Weights of a small mixture-of-experts language model, trained from scratch on English Wikipedia.
Size: 12 layers, vocabulary 16925, 225M parameters.
Experts: 16 experts in each of 11 layers, 224 ReGLU neurons an expert.
Training: 554M tokens, 8454 steps.
Below are experts of layer 4 (counted from 0) of a mixture-of-experts language model. Rows are named router (the router's row for the expert), gate (a neuron's input weights, with its number), up (a neuron's input weights, with its number) and show model dimensions 0-127. Each number is 500 + 25 x the weight over its row's rms, rounded and kept within 0 to 999. Numbers have three digits each.
After each expert's rows: "mostly gets" lists some tokens that are sent to it at least half of the time. This comes from a sample of Wikipedia text that the model never trained on.

# expert 5
router:481537525498472511518495508522452517506466492501510457511512434509525524496462491519471510497475483497493486473495511474506484526498493446527508493526472500483471488480493500492472496517501468503494488486449514499492508464507485520527503470480518478476487505542476515515480479477503488475510549496495456506496505507487480500459490485528556483494484503509481500504483505526495458525544
gate2:487496479515495472508508484478497514467486518494482536482458491490485498456532513542506514514520521496504508530484564515509541502499494463500496468473513484476524522478533518489519476483508480505525504499539467470508480474467507558497497486449485500566503485518494535487507501502470538506506544505511535506488523461501521467515497547503568504474490467499510473500491502513489483467501
up2:511540490466522482537504479484471477512523529499506520518504457500530472505500507470492488489509496518491496519518472502533457527500486466515494512498526510496466504514484544486477556513477487528505520510464486522502479492480471490512514502500564470459479512495507493524526479472466489533474504459479506480516513472498476548509516489456488518470470490528498501494473473525488481472492
gate3:504489511472512533470494478494489509489468511511527512499505483516478481493517476503502537502503511490547539521502507472454464499473500549509519545511512433491471513475554517493503490493510477493515512501457523467524519479522522485486508517495517491529516509514549491473475459474505526437516488506492525531516472491527546517526486491493464515490483486515482508531516466506507496507491
up3:529511516498565500469518460492515515495488525498507504489489475494495455524555499480553478525508528472500511517534545516490449544462542461492477505489515473509489475498473542511493481466594492485509479451503517478534493492507486491458494489473527450488492499472480523512483466509430511461518480501561494504526556486505489498539506479493542556518487469488482552473491513511542529520510
gate4:521531498459466493495515509502472501469526495466500490508533475471493457495510514498494506500496457534474499481521521486490464527493520525528507522541486510526495495523409494487476510533518539509488488468477544445513513526469523486485501506497510514502466517553489537536498499455476449548461516504453479528498468467523488478473476478481494480481479481503478534510463505497484498506554
up4:446485481527517496511503534542487487515522527523528524511485508547531473489480551543523539496502466442488510481483530499485504514479519525479498480478498502556508504497499503503488494521511495493497499489468491511497546532486526508479483523479500494530457456504513488501468479564495527463521507483518501475495518492472544477492515493476502509441478489523502502496507462492518467482509
mostly gets: " that", " which", " It", " who", " they", " but"

# expert 11
router:569477486430471471508512522514512550511495513531515524512481505501503549528501477529530528503521515479483496479490552496461524496535549523532509456534514507542499499516485498482495522493486494512481533477505513504450538522493519508485496519554514484489482520519475523486497510481487491506510503544488475511504532467551579488493568480496469521429511510516536477482510499493525510490454
gate2:543481505532441475491542427498535487541535497494512520464472556491513504477467526463455488529503485525493501455523482517545509498505504486505461519519501513504506507484494469451545494505450515477554550526530482488519475486457463429505529483509492493496482511515483507531508525525499457474507482471485485503525512484481518503526531489554525547466542522564490512518492527484526509500557
up2:494480491489514499515462547495493462489504486522510514545482490511508548555500526524510513508495474524523541481492501502479468515505479535497524526460526504509509459486454517498531492484525504500504483535467494502494484475522500520497434507519510476523529511495509521518499530450498485476518501518449512502498473520499484503503482524516473504503491470483528466501485519509481511518487
gate3:517514511492481523512477414502510473502498507532520582496470499525535480516508476482465572540499470495510537494524514515479489496488512512515519464516505523536532503487497547523538474514496542491513496501519497506502504483509510551492478501513489489467474539506496481535465531498441456467553504479514485499510498487474506514511498529511505500546524543486519523509514535485511514507502
up3:450540548512484450444467542498495451474486454495521501494480518490518510519488501478503486518507503490500454500508497510512479548495461486500514512494470520455536477492531471509507531510499560510497490530483535483499543478501461522500477500549492491498499483534500502498521519498516504494446519479487498490484527504482531490488527524503501499495504500520486546488488492525505498495495
gate4:516496489495499526540487468486509531473474474483516496487483526527502547478510526487495497540513491497500494487487545512466503531522463510469487557507521536513494511496455515505497511483539485516488506531497484493519480460480496462447521445539492489461488490473536527516533481463493522504512434468469512516491477563487492480475508489521497539518471538507516462516471496530518491473468
up4:532461532474509460565470488522506489476501465517495472522480496489453544479470515514524451512485489500513494488487488461512533489507534481519491510457553494507504513505465508492473532491517526486524494497493477476505451466466515532479476511490499479488520482519520536508534500472469493476443475474498474519494527471527531495486508463487476518489537543474482483512531479490516540516516
mostly gets: " film", " built", " band", " used", " released", " company"

# expert 2
router:490543541498483490482538444487518492511534511496490472506478538535486516463488494533497442457505486499515514487487484541473494522525501540487489504467524504471525515510505524528497499454520474482465483535487519458478492485506527481498500491479523536453468486503517522466515489502518520467489487475473465491506480513497500469497520507457442518471506488518496488497499504530485513495467
gate0:501489543482450531508535474448482476509489500518525521523491506487504487522466515539517497515498500529486525468470534497516524531487480499502535535518478463501475527515536478491483495573478529485507514453443489507513479492475510495470535550472481518503513476477481515483472544538488501487543462501497515483481537490513458520459478514508526505519516468477532532532510473493486518503460
up0:486538518511524497500505462463551509521501492510532501483508472487486456489525462521468527464487525500460546480527488521502501447544508545458552529475514466524514512475481517459515526442515476515511483510497480514507533494470479493464526469483510503496495521453533495465494529468506518524488517517433502509485504512509528501515484481495469550512511576544506521488465501473469517486529
gate1:498536482509534490465524479495500480496513479503496545478507486494490487511456518535501493482439481514504486501455438520507544526527522542527498469482471506477527468485446469513530504561519505529499479528501507449492508489471529508476503508515536500554517470503520509477479484516508516525528473529477551499467491494540500499515521436509440513506472492497533517489515507461511515533524
up1:465470476505504462479489527514492500474486510524487497505472506496456477510464474493484534535470484528454528498500521505523510446482474460497475518492502466500482508486452521502511492538517551471475505521498471543513504488552479512482502496522504497458499531486506508467550534499478489518569520458490519495507476460476502504547512510469484471493504511492440498480485491498504531493502
gate2:545501462503488475502482511529489531529500514519471541478509491503509490502494490536502512530505496551495495512495493523466477512479546512460508455512482489478523503505504505444489514557515471468534455498505508530492499487497509527489507528506501513509527487524456516515509553550466507537519525535513466507531510462498501490499523533487482469491463508528473496483479500515531523515491
up2:515488505465501472438519449506465523521514499498469534537490522484455498526478513525511513509539493511467545500533562548511474515477552534531500502503491495514498487507479482524502468524491538523515462490526455520462506534447491505521520486477519501495499479502516491483499513519482508483514504477478475490504497483512475524491503510489473441441528472468492505499481483503502480480475
mostly gets: "w", "-S", "-d", "-p", "-s", "-f"

# expert 13
router:472499538541523492488523480504520462453473540435507490497486500486499514489479494524505495508475520470529520503503503533513515495504464460499468510496478504489455446499521485499528457516478518479517487504496484506465480493478483482487523491495459506571498509468508527481525463539510502509485542534485504487485491538465459514490489511465492481502479478529485517547478483463481504515543
gate0:530513478493530502502536454462496460524497558532501447502484501508497489551515461479496535504511509500523526498438455473533506521491491545499516489519477443500511510538514519518505496521507489488543499477497484502492507524500470473519508491481472453486541540511497479495514526506557497520506520492497524477468524532499552532509429485501503506480492553477476499514526500478535475508476
up0:513492519529473496527469491542486485509445485546516510467488463488515469500518501487459519494514472517484532517458513505519477522486489525487498482468520478447476537499509514466457498525537493492521473505528506551518494520512503491503514458462451467457457502498477507486486535521526467462487555505501533507536479549515500504469471457504501520475535504484497525488446520510545508463502
gate1:517501496492509499516504489481476470504514481479511533533460571468542502529475486484497498456501490483525468525522522474493534514507506462493448512443467509470530499485484479479462501495510503466508470517473477458510517516507484492500535532516536568519522545523545498524488465515507522508517490479573523518496492502524529519469497525504472473548481509483498462511517495511516501521516
up1:475493476506503528503532484534518513464484487533477475458468536534509511455519504489516498471529456502509510559472478533488507542516469444475511509472486508510495543509514523511500506475460503497487480506460488484460491521492514466460527511511512483508488477491474492538452463487497518488486470497508519497521533477483486524455449491489477434505473427483539531503508535526508506483499
gate2:487507480494541482511518471487482535468527501511495487528464489501488490481499501504469540496532488499479487557487545527494505535492511545460533491447446560558517516520495522506498514542544478501486512532512524516518524505509490470522524498503530524550537466519544496487497488492498470470508504576491475490504503480490502517533517526481491540537486489472515496487549527495517449521510
up2:464484496497554482499546512494516477491525515481485499545461515472501519482514522483493475521513457494514513517507489449501496491491466474450498469496509485526505493523469501485480564516468510505474550481524455520477473518517566552535500478548489428521503486524478503540474469502484503542483553538515450470507505476522535481482507495500447490521508493505534482485515546503530486521518
mostly gets: " The", " a", " the", " A", "The", "An"

# expert 8
router:473466449518508516504490486467512522519513516500493525467481515496476474528461509501469510497484498489471493542521528475541489414508534490473497505510480493509520462492508425524517527497527550526511447514494466503531467560472517514492494552499506496572493524481535514515513449519516516455529493485474508493537469522470528502514482516505531483507484493479480496508508499510480495487472
gate0:480501541509495517481470514515504516490465500499504466488457473486481485511526481459494532462496503505500511496461497487506501446488426550488504497504474497503449524515541491511489507491512475502442525488532446491513480504513486507485494491510473495487505487506477546504468487485488513463482466474483558494478460541502461502483494491465502498501521496524476543480498506444503491446509
up0:475519525509475517507492524554524499492486491485515521513544510498513474517454474503499505523497529472484498531481494486516517509524489497520469531516500499526447501489452483443469530500558515473524474494495523490530521531474494522490490510478510502519493494505524512510502496486493509498469537512494507513549474479506523504526478470509513512486499494540538488465516469467515416509513
gate1:514528502518446495527495484514523548499491488524470518481472495499478497505503496474544542490508486494492502489465489532495521524473472521456544507527476535510499477495503494513493487512501513508532462488543487493488498466504487505547526502480473497476492530469522514479543491503499503538478516492550456472498456516492521501537543516499479490485511534526533472504461489505498481470529
up1:492515474460495466508508546505508507510495517497508480496510543473493480526497477445475560492566498505527476454480523452440510499468494507494492516502485508474513477515507526452421488524493502474478508496504479512508510490512527436485451514490513499489542515458475519515537475491522544534486505505474507510497535482481518479482536455476502543496506492480518483519528484525481479510498
gate2:485545493520489535508508536538503524545556486513470474471521491527522543473473499482502482521505487466500458470516490493517477462517506517533481503529467493543483517503484488517498505524536547500512507515490506531515484513533460493552527500543515497505557509480532505490493504501478477560479493497515477536487483497459483483440490526549501512504481479493489546540522481469508533502475
up2:488528505533443475439475543493487478520500479496527517494511466471516532537547498546514476518514456527537533504534522536469469477441520523526481520471494492527469517492463521502511484500503491514530504450501505494448589514461525470518527510528502554526516529471458457474511499446473467486475504513499471497471503508484527497496469512498463489439509493478500515511520489504499554493485
mostly gets: " three", " two", " other", " four", " several", " another"

# expert 15
router:463479538550502486521500464537517497446470483524490492478536508481507505512485506482543524506551533471496531488497513516506504556452462497529536522458503528510471520527527518482452500466462516512513477508511490523546503454541525529530451504439449484487500526508488515501497508531508527509481473468500490521501516485533509531503525526474488505506502496475514563497472469489511464524470
gate2:527507514523512482486477523483557504492498523511469496497498477460513446497482520535479539495519474499495503469493509514487474485567474457517515520543470483495463523516474480527489520513526474522475498476483545468543528499535478530525471534485445440472516547474512534520500511529488506504539539505494479472487498477496492490536484531490525519516483517545528505496529486487479534543512
up2:513522453535517517496503500483507511506566457466489438466508444515576520542505495446450457515465487452466536488517497515531533500478497511503462510516481500552495517523508515475520543524502492530502484462513516472470528515536460488544459550481516488487465547476453500510514490499515487474520506493477498520533486539453526536468486480468514471502522470475525513537473483504516510494497
gate3:514469496521529491494476537493466528514518495499495485521495480503528506539518481510541531510508552516517475486537491462495504460439496513501508498469504492494490480468506503478442499514500513488528488487535510501445508465508462514493496457510533469486526491540481498473472491496421485506492509509471509518481518526501491452459515471481510498539501451529509501478494468487506482479518
up3:476460534508510511494470504492505508501539456535455469478517484504511443563442484516469561460467514493488523503486472527495510491495528478504479492451462461490468498477511495508479551486505484495489500555491493531497478449485486493513523503538530531497527489513498507503534495482547507498482464519490518490473501504510499547511449446551520507493468494487522504524455466529452485508530
gate4:520475513511508486478503493511507549479506476490432476464467480526511474480464550531561512537484517494471514513499504498479522508505469481494468495506478469465456512523521498478488456500514481490503510490488546503489466497484512472529535526558450509541502531496451538477489514469503484472491525523512527499475485482473452436503474498463520471546467537469500497520490523494481481509482
up4:515512464483504465476493497466512461511532480538501486513523517509474450473498472513512501505489534529515543476501474522442498494538514515481516478497515514475539493532505484456513477500523511512530493539477544514501507477528475502472485476545479529530454483501486526457500536470475505501492474509505507502533516467485489543479519516534499510497480489473514500463498538517511534511485
mostly gets: " August", " May", " June", " July", " September", " January"

# expert 0
router:521514501471491471479514496522516480509480518500514506469493489506487507477479512500467464469488511491448509542507520559490495492494529533509513474474500499523555517518492523511497486520521484527486488506482541501491478511541494467510538505479498516475502494494502502502525478516496478469534496501515492493484527465504507458502461521469480493466484495516521470509549486513520481501512
gate0:489480473515486486536531572483539466454516500502484515527507524490478492473474503545531517504491497519498479495506484447444530534506491479534501521521510541521516490495455528501480497520500528460472510497494512514530489471530517516503547517473512488458454504495517516522545533471524517481456545493486512513519530529510485523466462498495484479496526472450504488509515481492539508525473
up0:487532485497517503496514505501507468500484490501494480512521493480495461520499500476478501515512512460469487531472504492483498468485485494482512505565531502499517522512522457533471449515554452484467544514490536487532493460482504481473496502522525508536492463488527538553531540449517517476487478486462497504490516474496534515518487506513539457459505546517520526497552463527520452494528
gate1:472518509458488499540495500508514495525494496497487526494501531494503512517512498504495497440514512517488496489528509502496524460485483499498558502511490539485547520494552470520485498516483496519495505499497466511468504469488504494493510480498460481507533482526510514481514498467493460502527472436549493509476525540512486494511512498485506486501552449525537509504459521512544508505472
up1:533482538511521454534489501462510517515503512495512466492540549498513521491520477497493483488474505544514493530485485502517503483532542475470542514504538471474521489514468511469491516475522515491481496463510510500466499517474482524497510470581489515463484482464462482498494500503508532532499517504481521504508483528458505468456533504503521465521490467479468523484475469498517528481487
gate2:492494514507468489547501500545502513565507492526468497489483471468476538518492488501518450512499474467467483473495471441474534513497523491537532533489472505474501561485528489512503490514481492542506497550482476521479486530536494482511480482488475522492517485515525475489501529498529513512532468536488498542512487503503492507479511502452515493494470522512498494540488543486448483516510
up2:532535517493503527548549480476512525523493519519491502553538465471514529480518454491508479491487519443486511492526474493460482453529506567471535492450502490504504529538507501466482524483484458489497487522517556499508491509492455490474486461509515491513471491471504451481505497496517535540484588513491466522538545483486498516536492483522490471474514498468531490510497525535486496459481
mostly gets: "qu", "ec", "uc", " equ", "oc", " ind"

# expert 7
router:485517494522497540523473484449482452485473447469513520478518488545454518497486502464503537492483503478566483516508484477539476508495472488440447463547471480470507462531514504502500481485481474493480473496480492514511515466511512513460492516503478498517517518534536454497528512482516508503482499561545523523448490533488494497521481545538510503506508486475467519487461482512463531507506
gate0:489540523476495480493498518520485469496497514543481453483475474450502585504514508486538483526508479524503519504483500519443504489500485552510471463440495487516549508537496491507516562532509503522490494481483464516495512460535460509499538520467443511466451537564467533501468540480473500464492516521489516504509518510518525485461483488456477451507516513524519500515537498498502452498507
up0:507501492431494465482522528553508505456514518506544489515475477502489533524519514543501505473472469528524464471503545519539533476518493503523466518470528475520512478536456503526484508473493494453482478467478478465514493530465507507476534524523541510476510536487491541469496521515478540497511580485515453512522517477521488474528500419528520510496506514490490488518520514519500476487525
gate1:532528510505511529497511509492482515488504537503500494525515482496508475475518526497512568506486534542505479458521469477487479520538483535519512533484463541501522508458536504517496487547438486480494499532464454478505511493475535510457524490473491450479482531450491436483453497470526512499499550513461475470525495516483555479505486458526552460471511469480519555524535528472455479484503
up1:477507522452465487455444518488473515495485459490490492506499518490488537483519475502505494513516438496518530500502509506512533503475528497503539482547494509480489471521507536449504498549536523502530452500520512523531488513501464544481506510501491509512513512482547533523512476528483484461473466496478509495521483515494458474476494510477467492457532447555501478482509500496527521506505
gate2:509473515494455510568458523521535497522513484542509535487529477537508502452510497479477521513456492509468486537499541477497484474543528505475504496510510455471493499479476518536534482474560518446492481476513520475509518494516468520484499531489524534465542513523491528503495489505496477481512447526494519508500486475471474503464474476490448502497479504526498523515488509505478489513476
up2:497468499530497428483544469515491522524484493494491529486471440482495536465467536510505477538521490470464492513537455551508479486518459501478512492514466507514465503520482526461499480511501526509485522496473498498499538481489536541516498543490521521482461513466530527524526534513511483535452497496521471545474539524508515505509495503494534517552482494542499515486522496464473529519517
mostly gets: " and", " or", "),", " &", "\",", " but"

# expert 14
router:501511515495487482487503491484493525508528550514521485502497517504410493509495468508490445509469501484475485537502492467528459479544512461514495501506512526477545458473463482518490480467512493519466505495493485519511474506534486463517501526527466527554520482462484487473539509529507522519483511485551501502539505480456523510534442497486514480481476508487505469517547516492498509547495
gate2:540506508515537508547477485493488528529506516543472490533498533482474504501501487511524536514519490468498481497496491502474509473522480449495513488487479480471515498492529554512510469505536491536553533490538532461549521534494499506508502440522475518513502489507500494500486523471478430477515513471531502505533488501532509507483505532481484509495507525546468487506548511521539519515531
up2:510469545505500471482523510479523497469487513496524476529510507502504476514460504435541505499522520486520486532464496494520541463473476515480466440533458488496518553549482488506529488485498492432479526487556429500516481534513495492497491507487540494511487504511479531515511500534502476480486494528505553516474530454461526516450455503496464504496498534479478512521486470496531502495521
gate3:500477506484460536550506496503495480494520506520475537494468518490485480524537491479502482529471515497483498526469515487489511531474508495502497512476467473483506498498511518480519474526480520506514522494486520504495486462489502536456513489469495465513542487481481486515545543480508499489469502566478448561468515469520490530445522475467499505515489451542566523508465478494490456473516
up3:461491494471508533524507473437488492492486493525529467506500532473488549513512486500479515528489524492511514468489484536499530480472492477441472532500497556506496470492480469514507510502487560490522519454495518481487485532511523550482505499477501512453530554478504535515508541479505520540548467456488488483482484476472493500486466504482473512512487511526482494493532549443523506521521
gate4:470524508492482545510481464509487450430473506521486561498526513516467498469500504501503503488524548504509533497495465481500526482535489507515512469522511501503476511506485490483492549516498496476502513473496513524503476474514494491506567529496488486475510475506507535498479506490471527542474484490501513542517489494509519504473495479514474464496512479486454479494547506510495547538472
up4:475469504499545528515516522546471481521466532416544469523512414477519448516500496490472527480510503508477481529518493497545495504504481493520467542512467509487522526515465482460503516491469517511486502454489499476509552509521414484543525511516511530483523482476496467468509477458479525504500493468530497547511485467513508502481478479469517471522502483574514500462512486474550504467502
mostly gets: " one", "18", "17", "12", "22", "10"

# expert 6
router:514504475525469474488488497527499498537519537539488490491491459505486522553511515479463508497480493490529484491525548456516489486510573504550494518489536506525487482478469496516523495482450491491498568484519488529521494575469468502509508522510491477563500465495500458480477517464525491538511555546527469517510545479531541477484520531466502478533502507532520467456532501546535481479472
gate0:500516467467518486475474535492536486469488503482467502507530457481446497518536542495490503472539526532472527491474523504538482531528501518493522500476522521504452476507492457524526529478496509488537515511453507502491458473543503494525527457484393488490503518536491486467470476565491489523489480468498467473496517469470505545515487488533516479524471507494528511520518484460536493496485
up0:489508495505496458499488469489530488485537515527488512541482468441486489545503487476492484451483514484536520509460549409482514465475535487508509483504497477544521522498491510459476491460500487498513505515509491461489484498471543511582480488517512534488489541535510472519531526518500455528521505472487555479470524494512525513453473487472496518486473499502510487558517505490482515526522
gate1:518497511444475472511503475511506487498509502537552521508478533479501542529488527492479481523534471507563463481552506459535490466492513521475522503488482536510507516489509554471467502490537498447478519458492516507529480504455531522483517524539508479503467508478494515520496540495460523520478482471503503561513443517486506519520460489523512533453476481484476472463524475486494543492546
up1:465504476535514509504523504509485511527548457474495505474472510511577486487539455518529480490524529463470500502500482486483503493495496538523473547528514469484530532525506497486518488509515520466491478511454484469508514505499504488506525509489504520482522465531510489485462484484502490479470461508529508524481511466485516450492506501493486526540485491515489530479519519508508491495514
gate2:506523495454537475495523503498466450492507491471520516486499472471497559484471504499507508492554541495533484501487505490481486487480489498499533498519493515538484461474576534523511448513492503518476513469515479470500507537459456448448490514456515538498483515498523499495463488551467511509494516463502514512505479500513478505526527509480507521499490505535490483498536514515502533521445
up2:499442480435543485511488509484557511476513492460511506537531549483537526488478506517442530516505495519508564498510455523490508480495458470517533502501490443505498496525491465483487493502502521482509481528504529499501488456495518496498475467512473529510507521513532464521524484498509518519517481548495493532536493507523448477526479495464490479528510491453513506538539485511489498506510
mostly gets: " American", " British", " national", " National", " German", "ical"

# expert 4
router:509501473486464456513470502448553470482509498468504501499501493502538478487509471479529482512498520516501522525465511478525490509490467475497485503566472468477465446524498514524488488545480505494486523491476464460505521479489467522455515508529499466495475499458506490498481515481482555540489454504504531494485477496478479533497501472542489499511533468445483518501496479490514542537525
gate2:549472468476484521455463518533444487493502491501494508490500525471530484513523453484466545487559526526425495521553487481491500488501494453553472485538504515494452563480480515497480489529525516523519469481504500489524471503504488531495502494483457520520481507517487501518494462499556517490471469511484520535499509497493510549519535468483497487496510520484480493490486490525530509522498
up2:502519492509485498534462497543514503487485504521509460501489483520518499509467517502465497455469490480519583528493502501494513498519503493471505506545525479508471489520505517475509508495495498505460542540549506573470510543567505496494419457534511474481507537474518490497501510468502501499503532513482565501561488477516503485458536496478508483441505505483508478471525490527537479468468
gate3:478495535469518529477500520491483496510454484483489528501491521501457485548533500507500527478427495527473545498485468490494526495490477498501481490541515470500522468469502521496492495493477497480539540491525473538449477495545483460493508516499479534493461518484476510504516502490480517521510527502550507500536495521455482491482555516465499511476484548493515502552505550490495497528491
up3:467509500492519532473499522491532506504521497483498490479478496527430536548501506504514506545456520477502499483498497538490480479497492501495484496506471488472517477489484522481452527507527508497517514517515498490508485506544501452517496508522497476534475462575543477485508509502509471499477525513511485474468499516516474530518485511518486516502493465475502506497508508492496494519520
gate4:524485505489505504550528498502494509511547515461520510488515521496527493508536547502484502531506491497497470522508503517496460555462500466529539500521510502507481456458497493482477489496526468500527508498461487542486477508496498495482487466459506480493478537515524519514490486490484570520511443490498498499482512501537554445512485496502495504482467449481477525468483464487519474516469
up4:474495467485557519520515490514516505491466502436534518515474489505485504541497535473470511494486494494488497432486530529498542481508514527477462478499473469499494514510496498539502471488487501489496475471502478492499493481458502486471490462510513539478499520464515441505514535484483509502472529509519476529496514501491493476505509540487491489519552502476541518535503483477520507471509
mostly gets: "=", "°W", "°E", "idae", "°N", " →"

# expert 9
router:499494526495469481482499504529492478498475499508510535496494448498518499559509474470520495495533503480503511491504448468492519496473480485515538497520507534518468563545489479501515511483482487495503513501533506533499530468528549560485516516526501500440482502508495501507499500484496500500517479465517520536489530486572519477508539480505520499516487485533507542480501499537515515487528
gate2:463473480480495526488491523527506476517503523497499516542489510517444515484504492529494473482506507466532470461497532490481542550516511519552495479492516544497505516493513518476463508492454465519486490532494485522479552457538510490467466510471468515496509478503533491463488462492478553466492499511491520526510480501448496502489512543554501545575489500485534454464506494515489459486466
up2:451497514536472514481525512509461518495458540505509496491523486489489515500482531500483496491475462523536485499514526553478482474519486510523546505473479540469493503457515529460471445511468498518471451495483471504501474460532488520502546449530511463549493477473509504509522528544527503486478450487485480470481484487498482482480526532543515501494519515502514477462521519576496489517495
gate3:546563468544495487546469511484505536475500465501438500474514500487481549502491508471501468538508563487490487504495521564499505489476465501520534506516511502493514499479447524483455521484509507464451498512513517473479513500515479564497485467482516500495522496494518468527513523518476468462467494505504512472495484523474474543481500496478491500519539476488511543508500464493521492497469
up3:451507517502524501529492513477491482478491486482509494507499516511529433466492427490498517510488471493494514485484494526483436547548510456488516543430483479538455483511454501499536508508506495473526523503484490508554515517523503480462536471476486503475479514540516538492519459474465518528520499496447540496509521499486468511492485499456509520528523490501481528488491519509473506512483
gate4:518459556520457476512455475501556522518453510471491482493502478509491468501517495546527512549477499518482497499520479467479534533516495494551548491534513468486511512476469499497533481464499485478498472475521541509469519504504497505464524482484509513535513514464500492505512525508518484501508557507522488477510539541475546508498521458496481485457488487520553505540549494490488536483542
up4:495526539512471488511526498510505463482484505488476497524517487489457447494448473524508514448514466480514549512504504530487499503517511531516496454513489477470506494475503565493498462493455490485475453545465542497487461496521499498505447534479499537487497483524475496508523458533522533489427487470483501510509484495490525520497504459503470496481489447486541486510513486557490479477504
mostly gets: " for", " including", " after", " against", " during", " about"

# expert 10
router:501521477514498490512505505480466543552461462473472515512529499527543475469541537486479504519483496533490456486496480512508537520555486500512483499535492449516496548533518503500512510446498505515494497493515480472468517483535542449502456478492529545513491527535473465565498477493508476495486496518513480493491470525475473473488491480518496474465535514502506469524477499497491465495557
gate2:498471460496491497514501495498513514517468468529482481552474485516490484502480495485492502509523489517491466524452481537509473515509496514531502500516542506497474497453531470509521530498541532498531523524489510506536495487449534497484510524484495493500488518457544442471479488484489513484513480489511524477460514516534497462523488491522501534504464504521471499494508479527479466466492
up2:540544499513480457528489502528475505521548491472467485496510549511478452533455512457514519518494470534542487515506521492500527500497444443535460527482462485450486473553497532511528537488530469522510479455527496514514507504522513490482493482499478539550538444514519466529536501498548480511493476493495484501497527501509523558499482493479450477470494496487479476497527455484486483517451
gate3:473523487553516555492537477536510480500492480511518531506471495467505498522496493488472457488499474517469545449481486511521551486490495528455451502510482485494578462527453537528519468490472488481490510535501498486468491541533472490471445443484505518493500559533512469528515535555501483506506499485506513485475497484516501500513489458532537493514506528493477520487521443500513494503475
up3:481511497516512497530495486460501503494498453508450476511538516499527503464492477518538483514499547467501477493498532468479488494482511491502518532556434507507547495494518519435449555479462489490501474487469532491509505470508513559506468504476492498466468486479489495500512483510476514471511488477507488492452447479544533465528512493529508508510496534460518519495442513494530486502504
gate4:495478480510517510470466526526456568473493509463557504493537483518523562498464511521538517470551488483533462492487516492514549489494445516525497524508475507512521532545467516505534547488510501501463500477487501497472518489452490515485456564456506492523505451466466505481513501515512488520496488497506496501523519498488480514498475473476477513504481459510468472498461463521500504478472
up4:554534521447538489467476473505495524469483485514499524502519511510487508522494485498558508540512493529503488508473546486511487503488522547493520481526458534475503462519493503456497505502487530480470486543487514450459509560496520480526481492497483490482490544471533510501545494496512482487487529469457448507536532479470547518539508490515494480532473546534532515550499482474471449494497
mostly gets: " |\n", ".\n\n", "\n\n", "==", "===", ".\n"

# expert 1
router:488510557542503494486489501530509502537483532477471468544499526526511510507512542496488496521490536493528493490512502549493505537482477521485454527499532461532481474502462537526528509497497448525497480515451542514535504456469474476473490518519511510485553432531489505480481535508504475511485490520520476506490472492478479479508480486502509497466498547508483515497518526487481486478530
gate0:463461477494500510454511502552454547498484527556533501510500498521500503466515501485518513540476520463549498489445519508542508472470536520470485493509468578531552495549479464490491507557499477524480493523480481526483497539524462488473486558460488492474485513462494468523475471498490475462443527543487449461522467463445506462497518497462530511496514514457537433494468481506550505498521
up0:473508549457508479494510477470518496491437538526523482464482519523508522489468471481496487529522509510474470485520543494481521525479525488536501544470522477527484519501543507534480525447524486516526475511518504531500492519471497486474465475513492501522546460512483458485502515464440483546530523506487508519483479506477493508492504507518484481478506464500502529452460501561483462458475
gate1:485492533537487529536453466436472482491492437489456532473509513466508496503551523516502486501527479483497542475493509508486504513515494522498516458521504521478499511503501509463550505485512518510465503486505497491506529470513489487522508525545478480473489504499483472469498514479492497504489508491495473505454502533487484499536520497481442523480510490514515535494480549466490511530544
up1:510533531474533544566478487475480471485505451467500506516541505503484484520447481514472522494555468470507466523498487511478534496503543513559522493520507488489518496509485485505512513541530450475515479513487484502482509478484474510516487471486501530548491485455471483503490524499440497516501510482518504524511465494478507499483507522486507490538492493499498493493515526501467486490538
gate2:530432513534541532478466534493535524518528466474489477535470466487477507499488514546516497546536494515505494520524491471501495471477500521505488440487524520483513476520492507478480501503508512513561495508532527518525516490513466472520515482490495528537543491503509537525490476522480486480490478461441466484497517475519512502482510524505489516456500501514427514491469499513481446483503
up2:496496472449486471485512507483524510512498515501505491480489517511475521495509496450464434487483490497538464539462476512526489482488482473540500505487529456507527511493508526519512468490544476518487427509523540490540503497531503485534506488478547473532520505472472505480502477468527481461497478512490546538493535506489469517548484500457513495521478526465478505513479525552498533473483
mostly gets: " Don", " Ben", " San", " Sir", " Dan", "-"